Weights of a small mixture-of-experts language model, trained from scratch on English Wikipedia: vocabulary 2048, 5352 steps.
Below are experts of layer 16 (counted from 0) of a mixture-of-experts language model. Rows are named router (the router's row for the expert), gate (a neuron's input weights, with its number), up (a neuron's input weights, with its number) and show model dimensions 0-127. Each number is 128 + 24 x the weight over its row's rms, rounded and kept within 0 to 255. Numbers have three digits each.
Before each expert's rows: a language model's description of what the expert responds to. This comes from a sample of Wikipedia text that the model never trained on.

# expert 14
It responds to: Middle syllable pieces of long words like glyco-, archnemesis, plus the articles an and a before a noun.
router:105142097111186142155111118131115154148110147132152117151166138143095121175115112098123144142128140113121124128163130113117139145155176098087071132134158133090097114096138116120137138100117120128174154110124139142141161140156104112122184155102103127135122124128102123116142128115158131135137170145108107134135184125154122159123147146113123152100145096149134125140072079120135151201172
gate0:105149110123101130110115107117148136140123170136125118126111141134117111128109119171154105146142146109137164173059157111158161123161149105120148122147125131105106078136110099103114166161147113143134129150091201142172131108142136126127103117102152151123108102120112153090135128126142089134150112079159145127117140166169151071128117165145121130172159109105097168161121134116130117146121
up0:107120132133132181127097124092055121121103149131120092097098104106137081141126117127117124139197101118162139142092166097163157106116113129108153066142151135120103117112119127125137181123110130115126115148110111110147122114144088109145110126143149129155131064106156134144111114145146106120119143106177116109162156141104114132148133091139160138140134132147165140134187133138157115109131
gate1:099170121114140117130110172141103133126123101138122118100141138131156106082083132144159100091158136130161071094147118113126093147100155172133133127091133128086132138075135116161120105146142118149138124102174109128094168137141089162117138113144119134092129094122137142115114157116154089144129157123096102123121137155146103086107116147120152178123155147174162135136122134182128137160135
up1:140142147122125147127149127111098123135091159143156130130171137108134114127122168118138125119075105080111122150147081118139150099172088107149139138164130138109079133116153127110130101132124137133113101136101130117125170086090148089142097147172165115135120150128107102080100160193095113099119150122139140094134138169091177124147118135114110130131143161168159145171137145131119113119142
gate2:123138090092162159158131154109121119111168155126127081144138152141138143154174128154126140101156167129139090131158112124123102132123179143144116128109114098113114147146162129139107134182142167096174141167133131160104122127139149118128154110114127101083104122114116104168184136083150114100143103104126139163126104120136140137147151140105145154119143139129099113092158119158137202154130
up2:086147145163129124088136124119148106117145108135118152136118116172074143150117136149117119148143091176111110074157081131143114141130120175132126147140135141109129137119149149145126148133118113099111116193132133080120116134167130132088115105125122117157089137180174126141110142103112081196130126083180116124132131155109140155151135139087146105156136116125090116105145146109132134126112
gate3:133130130122140143073110104122167136138137110137146095167106156132142143120110155142151142126152120160127132122107112084111109115127131112142130103099180120116116101152118111107113108071140138151134085115155093100136133162140111107088127143137091124109099077133097160158095183147139107147118111114169113099114159139159121162097079108142168106131143142159088077127123150111125118088151
up3:152130143094115083107137111139122168094134142127129171117162129166096117158141154087121122110149139138073131116131094120160149145122106090125126120143088169113151150125104144128118160178114139166128162132103137176177161107130109152108111125109149097089108127110122139122093143130112121115124104148128130141139137065066133139159096130169086160123131120150126147115131107162099117102114
gate4:122109115103121170125126092171108129127072109141140107131104138092100144120107148127161155106143122118146111122123137152159098127114102090123145171131141097117112117124119137103130115092137158107129102114168112137108197102141101111096131130148106123125119085170078110142143196132174149111133136160136176082126135134128115141095120140118127091130125125163181153148114124141139143116177
up4:138105136130092157104123126167155139128145165096097121131109102130112132071101106118138145156119120095104164108102169150099118141096140122120112149074148102141084135136159104152133142081158121131129123148104132140100087105130127123138124106084089119189116130164098112116119103171129145114143145120115086103129081137124111128122088118113153162141122118112106089132152161149076145127095
gate5:145156110086175160135130132112137168133107116127149116123116089141128119168134123099151129093078127157139150098149166109146121168164126132131149095142151140126132192123094099164135141105112149068124132095150108105180157118160146118115172115111098129161131131173106147109127106114103167119158124164152143096125155154143117135113103140102130115125118112073159148108114123152143107144137
up5:175126101127113084107120148100146110133125146156121112151115164125102115130109131093144192175135101115122114103137128116097081137124106120139151073116141081114158137074141171111122132140154124121137138106098157119136158124121133102144110085112090127116113092105078095147157090103115135182118155137130115096130166133104111128131150100116117142109099099139133149113151162165135150142161
gate6:117138148134143163131129110134113136133128111169141105171157088122115149129106103091159135146140108137132133126150146121138115131170166141119118155103150133107136167161156135186131175130149144090116113159089125126095145125158096101104176096108068134117118175108119158108122140104128118115151169151116168124136185122122121172087101131090119115126138133132198142130137127127140123116158
up6:097147149124138112107100108162114094153131155099139110131137108132154094105118110165121075083121112130129117128152124130075099141164142148120150172150133121088169156144152110151103169133124123113141152121113132104109169149124164144107107132133152135131128108078163109146139127139124147090088140113108119138150116182140134100092085147113113137130161104096134144171089097118150092110080
gate7:142119096110154173129142145101104131124129150173133123129087115144113135121127092119153094153126125118130160195153095168109120157191116123083139126145123105103125122068119131136156118171127168131141154136111129111131180131167137135123162147104142151094168131085105118131118146118136101093142109134111163168135106138109141159091120075157128130136105111116152159109107112132129124093147
up7:072141117096123098128133133151124122121155153121136142118124146141156136130104130135126106118143094116094126091119125153108156165170114137132149138109085138100107142141146127167118177102112115091153128138133128149125124095148102089149151164147069153153143115112136140097136123190084099137181062124108156120131157155093149158131076140130099130121134118156121102120096138096113106134160

# expert 26
It responds to: First pieces of ordinary lowercase words split into tokens, such as re, co, mo, com in modest, cooperate, composed.
router:066131079124143162154127147122084135109092136123178129139159153119118166164115133109125086136149126096124163115139138054145106158141130134119117141102098137086133111095114104154153162119152122109146178150137133142148121154165076135153157118142099113140075144121108135093149154131149150124134140091108110123119172133114135123085138156145127102141123076126135141107112101122142134115114
gate5:114129162126145154150120109082121126129109142120170089156150088116142156174131104102144118130105121125136175131132167087140111153117148170103147134100098129148136163122109118159135135108138143059149138147158115154188154068181145132089150115126082115113089133154124122170101150154090154094134110128159119122116146149127147132138151147146165111141112112120144133136130121150127121106109
up5:174135106123130093121143099140149111145132184178104135137126141122132106106118088113131170166108062091110148141123151083111097114131151108160154090090142077103143150112117145133169128116139125112104091124097110118134150150129159151112149108123126139149149108100133116176122088119139120138119126130132114154147132171139101141148136082149109179154115117118116172133180116125157127109135
gate6:116172143111110115129171094128128104148117143121139110126128089137085148153133099131103126136129114121125116104148111110169135130155137163132114131127134191103127138177113156174132132088100130110131147186136087158087124146124085138126162097144074098128129137114085164133122149100083158109114095115145124145111117133123143142074109085147138103131159127132146153110127150109117096148178
up6:093099148109134132149133121135132097126099194110158097141158142121141112134138133107132119102125115128094096132134173107128111127094140141137126146122126162126145146147119152154149161103116132069128104144126167155100158153108153155071117133141111142146132162103200168159168149110142123112109194129123112147120121183110143138101127181139112136125128123103146151169127097104125115121111
gate7:110130086121130110180135152137113135085116150151158111089116137153119158126107093098123099149148109117123175156122126159109111136144165147081124133116116121123183121076111117139168115124117134102113122158116116114129153123156096104120132153108141108095102161097117114104122153096124097117171141126090152140110149128110124142076133136169167107106086064147103147126122103130097129094097
up7:081146099088153077097126131135151131179147164107130122123146092124119157140090141154138147142113108128097101113121120106140127172164104163138172154162113138103090152144146126173102159105124117092138108103092139155140118132150137121080140127143057121106121103104131141116124100136110078131140091109131130152128143087103125111139111143139151118141098138173148120119117104109124157125173
gate8:086093127099114132156124150082104120142086119144143094138139154119173140114134102149152102110100071125101112112149098113060114188120111146109106154085143164101150117088168121148146148101095133088141126142115128102179132101112112125124151120144146116146115089098171153107118106138105149142133137128132164136123140116120127143116126111150094106128074128093102121129116120149114099103117
up8:103134155149157124117199143163096147124138112139096103073155140117122168126127144139110152094153109125123125120100146141139113153109157132151136108132129140119083099122186143142103088161149095075134091153123137148139118118130125088118114122139132136138138110166142137030159139127133117110116171156125129104137116121139117131103151132107126166117166121142149094134105158121123152164110
gate9:137092171133133124109146134143083116155160157151157103118110140135165105131138130113159109138166122146100148167106078120127082162138125153137125115086160138168136156127160127114107114142111103154101148126077125078136154128166103121085129084156120086115081109125141092098135076119148129145137169128130141102080119157126131109126136145106145130109127106130171136131138118132175157132148
up9:086174101105116166104125078106132122113118147106145162159109111156120171108115123119212130135148127123106150116102145078148173160114151145150148109124144106110135141174097127152129142121148103093110125141136134148144135116153159121170099088128141127115114144147153128143110148124169111141145111087106123113141157108126123119120119184079098118121125130149158119145136183147129133087141
gate10:121105111110148177198104137126075139117119090145068108156133122161124138118080153099099139138120144150179175138114080132135130168126122145124115120125132140112122121117151113124116103155116150149109128115139128116159103124148105112108160135141123130141102153164098149119110141142116154089169120120083131140105109163128155095142081113089141136159105110149158179139149132129102149085123
up10:146137127133084101126143135124122128132100157154155134167127143141151135143142108160118121125126083158144171097091141125114087120124118182179098144116129171128122154085103141155155149136099145135121162159125165168119111103167136140112116071133134087134086087106113117145082133066137097125131142143144146140116142116163109131087095160134138081123123135171137097143148135126133129120131
gate11:110142124105155147068124115124126145153135113158149108105135118118153129162101125152146110157131081145106157127154124133123102153104118122176143104137136132158135111077159146183128159174141141139083144158108117130149126129162098098127171149112131132118188170117127104138142158133180118138120104104153098119098149141149170156132082060102135132153117139142145146112132140144153120135128
up11:136187125135119126110150097159127104139106127126174149118137104112114097122126133158138106135106113130119093152138138071140161140134124139144132112142110113106128157120120133144114082131147153136148119085123089117110132136163099119130109135135145099109088149130169156173163130137132090171101166121134133107099158130118140096113157203113170172121177117126115113155165128154136119070151
gate12:092102127119170164141125082136118120127117123127174113138135133165129124100150139156118113146150126085147119133149141096133122128134111130098147129131123156102111130138075072129164176161067146164167146162132132103129132083125087141123079142155125097146121072126135130116128127123144161144141136150091185106114151133124126166112098163160122127124121142093100130112146156167121120095138
up12:112116130102122120110125136093134102100112123109094136130154096076084134163120117143098127081118133121152089143148120132114127124150173172130139104145099166139156130179121095134164110114122142105101089136159138129167162140165127119110143156106163103119124109158112174115123151110132089086129130139108137143126151120128114082120135119142180132129108054105136086179091125120130131126137

# expert 45
It responds to: Second piece of a word after an initial consonant, often re, o or accented vowels, such as F-re-e, F-o-otball, st-or-m, Gammelk-ø-gegård.
router:125121126178174149136113164166083153118112145086134106139161164138130113144109139137131101144115131127131109159148153089153133157173143126099115115121076095117106106094090139157160144125149103124207145169105139134139124128142102113140171101100108126163126121140125128129134138127157128142135177143062091154120145167134144126142132103116099134108104113160136143132112094118131124168119
gate1:121135115153130124123118138112069136168101128136101117153146128133105133149075160134192120126105133111123146121191164106155132150122166158159134133104124137084150136124086131202140141115149116100139074121165105118114148165140114165135108093165113123106115115150117133115154154119132113128153134114093128111123106163173072121137142137158148151093136133153134123146115103131106122153152
up1:104132157131157119110149117087075106123111161101153093113179163099150089143129172133103125153043153090138091131113142109143176132123114142123143148138130143098113106153134126137101111150116148114129137116165089156103151106132202102157110121144121116102148125131115164099114142162119135125132134134148111141113108154114161144139110155112104144120114111158135142171129171149145127148140
gate2:139133106114185177114109145141116106095146160137148091139140130153161124141179115134136148123111132145155105143162132137114093138088182170108092124117116102106136175123113135118136109145142133093176136147142160163087114153120113140112141100115128087121144102170185111157140134098155108137138154133122108165146131121122143074126145143116147149178121173105085103148123116137112138125116
up2:088101127119161116139144138124153119122140120124104156115092140141141134172145147119113105126113100168143100125147094106129119167083139132121106110132123098115164134103165171140115128109130142080100160154146141120105144130140151110133112119099111108143109136163156160154074182161106093157122162102158102121131161155126170170133100090127107140159104141135092087140116147144077139130087
gate3:177112115107124130135123116099107119112133136106145112145123182105164166136128157134121116136144130130128105163101136117172127124123109099124151100090116109129130095127073147072154071106146163142125108114134101109153153132126075104123099136109145125136121146168121162167130181069128143142109120098118113091106165131137143126138102098118118074137134124119102099106134143092098078120124
up3:133097144133112110131135120096123134073147135139095178113172131120150123174159152101105113079166099118114137110119094126163167150147113134116128153164112146142149121126132129145112169171126153114117165178093126159154116103112109132122137152114164120129082145090151074136102138154133082131113128112189142136145120114068118117147119167122142140120130124118151131140099115139113126146089
gate4:142098123105103181159102103164128126134098141122105103149065167118114141124118119159125167127132111106178147130127127133162118098111102111125128152112133101122170130098118118139149078111145130138127117136137100124117145138127104129116147111147132142134119099164111093179150165116202131104147168106078122149136098174113107109102137109121120073146136101124137134135102083142112148134171
up4:160131129100088126112131122157145165117167148125106160111163145142108170103130146103133123116134112093117136120111164144115133155100159092122103139090153113095085155172154072119095154074106148112152097140133142132121094109095109108159124080110092148133121096158130133126135134088093108119155157110121141109159131116126110117152112112109166120131106121093130111117128181112096159137086
gate5:107148144110174174160143101089126143123120158098159070100144089123113130145100139145084125124095138169154127136122184099138132176119137135109139112118100117173135153121096129154129126115111154101135115149155146124171139102151135118059170113119090111174127142168108132132151115140113141094133080103132139104109125136134141124138115139098117140160101104142146167133135090162138136127128
up5:186159094134093113150117103141154139117119143132114144159108127164091131120135089104144170177137113149107121132117157131103111098145134135145140100115119100108157114085115175146170104183176125127139114122114145100170126150109128112149108078138111099126129118099126082141132113095139141125143114147119139110119126168143076115144161113102110148146158107148121186115104119129167104093125
gate6:138131126116140128104102121108130150137095136177124081123101097108139149148108130096108136127145172114111109105152131122105173162147112129116097125117133144140119120157145171128099140108202129112145114160094095133106135164151090111115146134119093126100097164122169140119121173081094119111146180132145134130156134114142143104098103106119103111153138159141191145136104091127130077144129
up6:094107151151146148131138146148122106162145163124152076123142121126122094128111150146135085101096105148147104123130175110130132133121145128123162103153104153149170135124134133141106151094111138093114165110144148183095132188069157129121145130111145143127152162126155108118138122132127114103116169124112131110125153194125151134111103188139110122155137129093114157151142113107141090130069
gate7:134117109153126162129126138188105108101134172124169108128122118119119165109120136137110121111125095133098166158134097200149147153162130113135150149108146121134115127095125082136155122156127111143111112136101154109132176128150106127126162150124125131105128180107128092079128132107164115129173114128070151175126110147115159143098144097138124082109100143157159170145139105104118141147131
up7:093149106080150159106142134132130113167136118108159131093122114144121160128074133163119102144153102143097134095127101121103092166145112129180149125166121123101165161121153104173077167085116147118141085117086117125120107088111120127086157161119075158102117135122155155109145127150147100140147136147143130111130114130126114118118083127143124102121118142129153113104143115102181137107124
gate8:105112151103149115177089120071114139150134087142120104170141143146138126158127117161129114120097137153122120126124132106090134164131120109155102141120138146096131172098126110154146150184179129077105113102101143086174140143116107112095148099139121067125125097130127151161115131117115165132109113118127128142136146095139134120165119120132135140172117108105121166165108119148139067149157
up8:092104137083152128085154118154098137168166118109109121078129181123139133111137136123106168100158107158123120120135149143118084146132170146135136097153117141122109107122175118107105078128144113097119073161085127119125155121157123104114107144163115134139095165136142122091112159162122124147090140148118140128141164152158105126098135142109127143108194134078102140124135130127138114118104

# expert 5
It responds to: Whole-word male first names and kinship or person nouns, such as Henry, father, son, man, often before possessive 's.
router:106122108144113131129100127117149156104089187128141140161144159096135124147131116099111076146158086122129134145148156126166119126155136118121111141112093119112102079114089143120116136135168086144169139174150111083168102153154122104146166128100147133126097132138137123076087181120110147156133162120109082111113160135141131121129149133134137106139089097163127168165103132114135141136121
gate0:114130091113107130161106105117102100089115157098114089158122152143094120118139125109106114131151137120132161175077144145168123110150187077106128139097130117141147094111092112125112136169146113114162108153110125109129106122121147120127110117062147140118100098140118160080118114116174125148144133134150108076110155165159134085151125127148115124113110108083124138137121113089093137156128
up0:137084119111117162136094151095089136126081156156139094123092137124161094160124139132108105091183141080168154131103134152162109133107120099111088093124130126131099107138130127133107179173111115123141113166092131125137131127135150103140090114093110110161125119106118161122081136116189119142146113100153117115125143121125150130125159080127119151133121122110133114163166144147170151132100
gate1:139109109138099115073123137134130148162077144140142147142108119109116111161066140122140117122168122104126129106155153114172139157090125152125153142082151099084129119117110126193125120160160143104136136108125109096129162157146102150158144078144124094091139139143132130134101114088106073156126138131091126114155121136133102106133151144161157163177156158145144123134145128123094148127116
up1:098093139149145156109133133083108143156116169095116125149166187102138118119141160105106170118071119151134098100140130120137142174130098109175109131149107109071091142106148136115132095124088159141141114123136133145110155118129190137157110129140115117127155130139141129093114122126117103126073142143145122130126139154127156146133130176107090140120117114151132112190135157170122117123160
gate2:105122067121165139118133138123127117121139143143149086138154135123169158167157125145146139111146145141165105132143108136120157125097130089131112098101069076154143128104133127105130118162137135089111095154145127147111105141147137127106144127094136101109152115167149143135193178094157083102134139114145095171136143119144131115113140154102137084185125107125086123131137116161094142118134
up2:096114117143134094130115122133116085131103126134082130147084119146139157142154151083121097130139139169121127097145094132106133155161145156116100102104145135106142121149138135147097111138132149074083157139154160111133121129138128120154104133125135134114106131170156132127100171114142106130144177074127111155128117112104170176135091115126122092139088113142093065109145152118089113126077
gate3:173129117103131118095122132147157132136139105136160101115103129119163136148115110170151134132128086148143144132103113099140087110139135131156127099125121134111114105138156123141144071080128121139124104130139045104164102138125088133133122125093128100119129147135143150117133166144122141165118132125147103084087183120159147140119126130133167064144139143129092127089097182110079120113141
up3:168115168108153111162145115108120131061142113116105136148144126170133144182150131082112125113131125099095125118173111135117096145115119102139136154138130150130118186130116091140173148139121178114121149145122113193137143125131101129113109139171125132148099065118123103139073094133142106102121089105145135156155120097092120145123092128108123124093125129145135134150118129104133137129082
gate4:107138126086066116120081095162098119104080109120111127174096140110101153091152115123103132074138085101152159127140165120176116091134102068132104126140118127156134091129091157122136107153134128135139129139163122139097142160136146099111125132117141118106115097123131081121159172120153146124130130126121121152138103132131143090115163127148161087123156129115142163113110152143098134095139
up4:142110131134060115122127121119098136132143126125122141145123105096170106086110137113117147132126131106112139124133140126121090182117115112162113162076144108147136167141130082095119179095148123130156135126129161131111075102123124145135121108062077126148159116170111101164150131108123141102170129096119096130153150132128137089144059109137131160141096091106125129123116149122139120122108
gate5:111157149113126188172137084095150135154129137123143061110154109115162116113126150122131098130090133157116180132150168122120125146135131120162141082093106103138140129134108111125113104138140133141128119145142116101162173104163136122085158090104085131136083117181102110143158119138094143110122120143161100105126162131160144147142105138096160137121074110114155115137127110138142099139111
up5:174170088104123094111120135111160140133140157108102123136130171113102123107075081102150170196152075121094129122146137099108126120122108127159115080114141104122124175111108176129159143105156134145118119104092114132159166106140111096142108112118117101125158120127126069112137102119099138116115145133139119088136160130116104126126143109173129156120130118135150176107133125128140135103155
gate6:154136101127138127119145139119127147121077114166178110154130099137087147130154123113111108118120113100135127124102137151135118150169141166110108118092105171152091142142146158145120141155149111112099099175093112130111106163150078091118166092110102116115130128128109167109139096101106150113155095139147122153124149150144118128071076141140166132122143121137160134164093120139131066100114
up6:071109136125138139126142142139097087137153157099163108180096157137156102126148124183131126113126111100124116118135118096103094130148153171119126119128095145133151164148124131141142154119089141088116129105132122127100140117113132163113106083130122114175125131082163145142167136104134153071150136120100110125112128145112127116070115156127146143152150119108087125182107099087113092105117
gate7:127123086120155147136115081136152138093128138138161122125118119132125130118097139095116104108145138166137136177144107179120125169130132107082145133094134076112162128063157133085145142148084142184137116141102122089088165128149110138114147124120167131084145162113092150086132133106129107116144149126121121139129121141157122132090128110159156082136108105129132163152108100124146114167129
up7:113135107095114148100119134142180111142141147138151136105153112173104146119139133117146092102103100114095109149122134117097135170180119122158162134118114097079123149099143106147079171107133120155128071108103128165109148114128139148101126125119090139108089129109130126107159130172154090142141103137122093124162130122099155123102095133125136111171109117181120118155123113084142184130131

# expert 3
It responds to: Middle or end pieces of words, often consonant clusters, after a short opening piece, like su-it-ability, Tou-ch, Mi-d-lothian, bo-dy.
router:125123146130130121139109120134100146145109152087168117153116156121138172133145116120124143148136083131096137127140138088156119123144153061142126127113129119103070090120092189114138131123165142157164148156137143109136115156163096107142178121104111082132098146115146117097150162093128149150099136133102110100099143175124166131103159156109150101102113104165099142133134120147131165158117
gate0:097161128129152140149083107109113113104115138089097113146122135148104118136171119152116099160192133111145121172108145126121153112134159080103117101158157144143142103126073106094096146153135127103136132135104134142129150138098134107155116127078162142098098106157150152096129172149144106144098128126133146108101122165170101083115117114109109100163123101104135167114143161145098122149151
up0:101048132148141112123111142067116138146084150084133081141118147140151097188098147145102117136157170123168141132063145123118144125125097095135089093154135127118097119132152120114135150147112139113161146159113130127153144125140112125127098086118173130145122114122131151102119146131141123115104121125165106113107144116132090143118117110113080135148122118103127115131189131128141099084114
gate1:132133158106145141104112136171086122161094111141126115126097153134160140127078146146153132110148126153107123117129116087158116152115175145116133135107108155109143092127116144143114115113160167139178152099177098091115153182163116136166139112165113105065143141082151117140116144104113101132153118108100136108129101168118119101146128094122137129120096159141178107115141127132128177109121
up1:137136119139122155091133125107132148108116180105127120150180186098132090121125150121111141134067163115078134065162114140125154125141114147155163170139121122098101098146117146146101097143119148167164147164126156142128118076120163140190103148146108119130141119121133133126126126138124114153115159103158120130140147153124162116128121180091083155111123141142150122150149143149116114128135
gate2:124129124142143134122168136146149137142135132110172085123145131121142137151181122155099119089087128127139134135148120076127115122126167166107101124105076130117100135123102148135150117180128169112132102138136167135117094139091117121116142114100116057104100151143149109161192121091191104153124121146130101174108111137117114122101154165105118119139125133147106112108167121143108153128110
up2:095127126117125123124156132157147091105110136132115136108092107163120116115121132103107074131163092183128113095159125100114109160120131180097119151113163118081111129121150163134148093116137115114089110157119142139137138115138161144134106140122129121135134143171170132151090153159156113164156171090154105165139172117099153166145117130117119059146120093129116092114113138117118122152101
gate3:136140102119138104083129120115136151138116144113152085152086122121156173124126140176137104100113146169132108117065108149128092121095133112145163129122131129104123123142131139150161101081125136152161116111143140098153136165151148152121143114098142097148111102150138130173139167129098130104086162124125093080118148109135132136122126097126145041162126114112123084103104115128148120102104
up3:138118121136102082121150117142099163123134136089112149098170127134142089143134154073120126081103145111124127128105083161123141151105113083106133106123114119159167133114127121118158138133135161138109148147094163159210149127148101129131124124141160128168113117088114129105130110144160117112104118110172150160139132100130106119138059150133110168118123107131153136119087126147108145143082
gate4:099151169104132158146112081142108115117083149141111138145084139110143143117100130123132163101118103116165150150074139127165104111101146094107133138131177095185107149099094130120164109130114151147160107104170114105116155157136114119115137098124142129086122143148123076133169178079166154122133158135112155125123130147131147102105146138112159113150137105146124158124091131157112131106134
up4:167123127118091145142099128161156155125162130129142100129128110148092151070129122094138116123165114129119154091133155142122122166085140102169113151127150110147102150135169095117137165087169106134138155114114142105107110081083124145108127133092110107183095124164132099116125147103103140122136148117123084104146085129110120148130094092115144154157119092107125107095165139105123114097109
gate5:148165167099128117142144149111142159140127141105180093140133108124137165164131141134122129122071117124143138141156150098155126155145147114132165106110091140154129156139090109133128150127142134101143128148154140111180147145158130160093156109114066100136099113157117140133151154136132137116108089149139114093126162153175166142142126158072105118116080099115166112168133106137151142130093
up5:162123106136141063145108142111135132144155144171093104147148162131100120102107109095166173188146100134079147120147138097100117107137109126158134085156147099124133127116103168137127162132133112106084102105095141110123169125163137128135090106135107135111121118144152109132128090120121113119130129090132142119113155125111077116153131097124115197120147110111116176117164116153150116107131
gate6:138153155133071136103133126199117129151095114163164126120089123152130138136101122117108115116112088116146139146119086141121127138166134145119144103093106186133125123144156168118129127112162154078127111175139130121088117138148088090130156098128083131122094140116130111087143188103135154120146148139114139078124124128139163145080152169124147097127113104143136130123166147133125121127132
up6:105089173144166130145127125131101149134117152060150130137131130135139131145104095156153110095129117146146093123148150081137101150139150137113136122127098178127162151150130162156152154101097143067115135118107116161081135136109188117065117122105164123154114118150168120123144122144118120115099174127093121118084131159096121131110118165114126112138129140109111143171106132122143117095116
gate7:170120133103113135149117154103117153125141135136160108135116149145117101122099132095138118142125103126138158147147116172120109144130120096113109121117145107090106102108104136121137140143115142133133131187089118076106192114171111123108124160126179111077107170116157101103134139106126105136145117120085135171085088153159149127108110116124167080126102122139132180172101111108144119100136
up7:103160098114099146104105148119147105137163134119160155142087093134151130112086127128123107107142124121064152093130145104123142151137115136154152131158068137122154154139143101156098167155117138100099144084094149116135120091123108149124121127094093118106146104131135146116142148133084103090168119113136174111157170118108157141107074096121116110130114125159147121128129095105122138151182

# expert 9
It responds to: The article a, and word-opening pieces starting with a, o or n, such as a-griculture, a-rms, O-pening, Ne-vada.
router:088091093125143172150143172168126133119121153117134106124137148156117148151086120106129110163151084098110173144153108074161109142147148098124101109127120109121107081094117110124096145106116132121153151133125158131109114158137076133121163131106140137140102108083109148102102125131136140119114168091099114127146125152079129125129142118099111155075111101178130137113135124110106135179106
gate0:131139090139136154145132114123129089124148144114117090152120151131097160109130123125154132137149140120156157181077109104163133133124173109129152165138152106117144066108144103099119155154109082151156155136089165126128146118128139123122085128089134146127092088110131161100096156127162111169128117086118162093120157129140124093107143155137105100145116101082119145094130167102119123154117
up0:094083116136126167167099127098081175148118096107134100128080125129147104166109123151097150169159123123127198102115167126147124164132124104147117090142132141108128130106124157128149163126117099130138116141136113154117142097130093111165081102142163090176141143106130127140124115118161125107140105114129091097137138105129134125140134067110108135120123108150143132150161171135153091102138
gate1:126086122142122139102137122168130138149122137130126110137123135117150118109113158134162121154117125118154099140165156117139123122075171149134133138106122096094166111135124163177074123141156145144167115114149114117107142195154118136172129118152137143079159119130158156140139148104148124126113138134084137145139136178155097105167127120146197161121145156182124160103137117132106162150126
up1:117120140128117169099138144115121105120085148116174121136140175140156120077129131151126143118074134091132114133135115078126165135143109121159131170164135142113080100114108140095121080135093155147144124090087136139116194119083167139129115144161126134117116145108103107118121141150105145128137143128163132142126120134099171090139141183107107136119146105137164104154103164146116099154115
gate2:113138155100187147132122162131154142100122123155107094125153170139182119138143126096096143099161140143174115147159100130160120153110133126109122097129090071103119116140132140116104123171116152120144112156146176142133103167095127144126170122124150086112122106157177121160174136090154121117119138126105118170095094142121104123103141184107157136116150142114100120144143124129130145110111
up2:093132101124152112132111103129122111114146153115086158118109144132136126126118150099117090145125057187131094087169104094115122186104139129108090101102160141110156127146154172167078142116138145088104123166134133119126103138110155110140096124141129136154108132158152132158124149103121134159107132126110106150146181136074133154135114110108136147122121080124107086140101145127116131138115
gate3:111132081131111129110138138106121095150141087112135093148072127078156125122147144147114123116123124140109093138092158096154106114121125133168112143132130084132136108149103138128129130114141126171148101080143079105103159132128078118098127136105168139109144120167111175178110166118091117150139110127139080091103151126149122136127139111097143083145159149131117114080122136098115088119154
up3:133104142108161128125140137126125151082137143111073136129141119148120130109129118086120114115095128084105107133109108115130103142145087124112115104161107143140145186105106123131097139158128172144109164134120129200156128137137110131110113166109112105123100106099090132113118138161154113104102114135155131155165154101093142153185095143116101163106111088115110159143089089145141110079137
gate4:089132118063136172155080111147108121113116124142150095113121145120126146119124134117136145094115110119148127102116106131126106121089118113096159162100142142134129115110058132126167133124156151136108112130134126124116144101125103132112157134129159155108115103136081093136193166081139161118132136147097123090148103115107154079124136111072099085110140152145151133135111104163113162101143
up4:150115126142113140122154126160178147139144101126110138129097107134129104088157145116155126125112126133076151122163149106113112165102107113113120130089185107162083141136160092156106143098167088155138168142148135125090064088130105119121118104105083143177149131145124138107104132125113152127141112141108137138140131131136090108110098127112133161149090100095136113092175162126104140147116
gate5:123139109179143134126109145124156127149111134120133060118106109126121095164128139107108139140120155122167151133145172098156123133124116177130116121137122068176126153148100117149153147141141130083138102114123111123184188134140153126107157123086084111146102142175132113126118124153102123106088115148124126116097130151177129114129123122097090158106100145107152138159136094159118127081125
up5:183144095119108067127114142110150118127150181129096106160118127127135106115121090110142167187156069132134146136158161117094134151158138116121127091113104062114146144104102163098144138123153102104131125149083130131167159153116116117153122077121119123132136127090147106127143079121115141149136155129115138143130128117118088112129158111109099135112147109101118163106143089154123119109125
gate6:089110140113130145136114132129128109143133129154156106144173098147104134120107100140102155137127081140116125108149098119143125153154136145131151156126122176117115132169144131195090121085157142125091121172132107151100128144138076122148143063134111128130131137152118178096129118079107116123118133150120134150085122135131127138035116147129153133089132132150176119132133131128148090135140
up6:099147184150170108111150124143126154160108117126153091119112126122160106154159158119114104107128162151090161158100169078095092118132141162122145124158136140121158126168111128127156158105121104081136145136127165132125155142092146123095094109148156156172137161114128125126128135145151116102114161146136086136125150141099113104079118122117119155150147112117123156184105139122132075136101
gate7:127125101153137170162149148147101115107135139153160091112151124147126135117136138094136099132078119113159175169136071171080162151147120137086140133139146127101156126092125113103156140126110127163149096151137139119099124143111122148122155133147154137115138140125114124092160113114125109126149141118102142152138115174108131091065103098127169115114089106166125147168091124099087118162133
up7:094135128096120102119102127170158139147132147130121141127122125165131162129094092135159079126153104148077119095117106105136134164156138159148141160162119112117133150123120121177088171114134131109157098101088101118140140070140136160119161111142077130087122111101148109136125131142089078124148123112124131115148123089100126125126125128145146078093141142175127121097093118116125152110170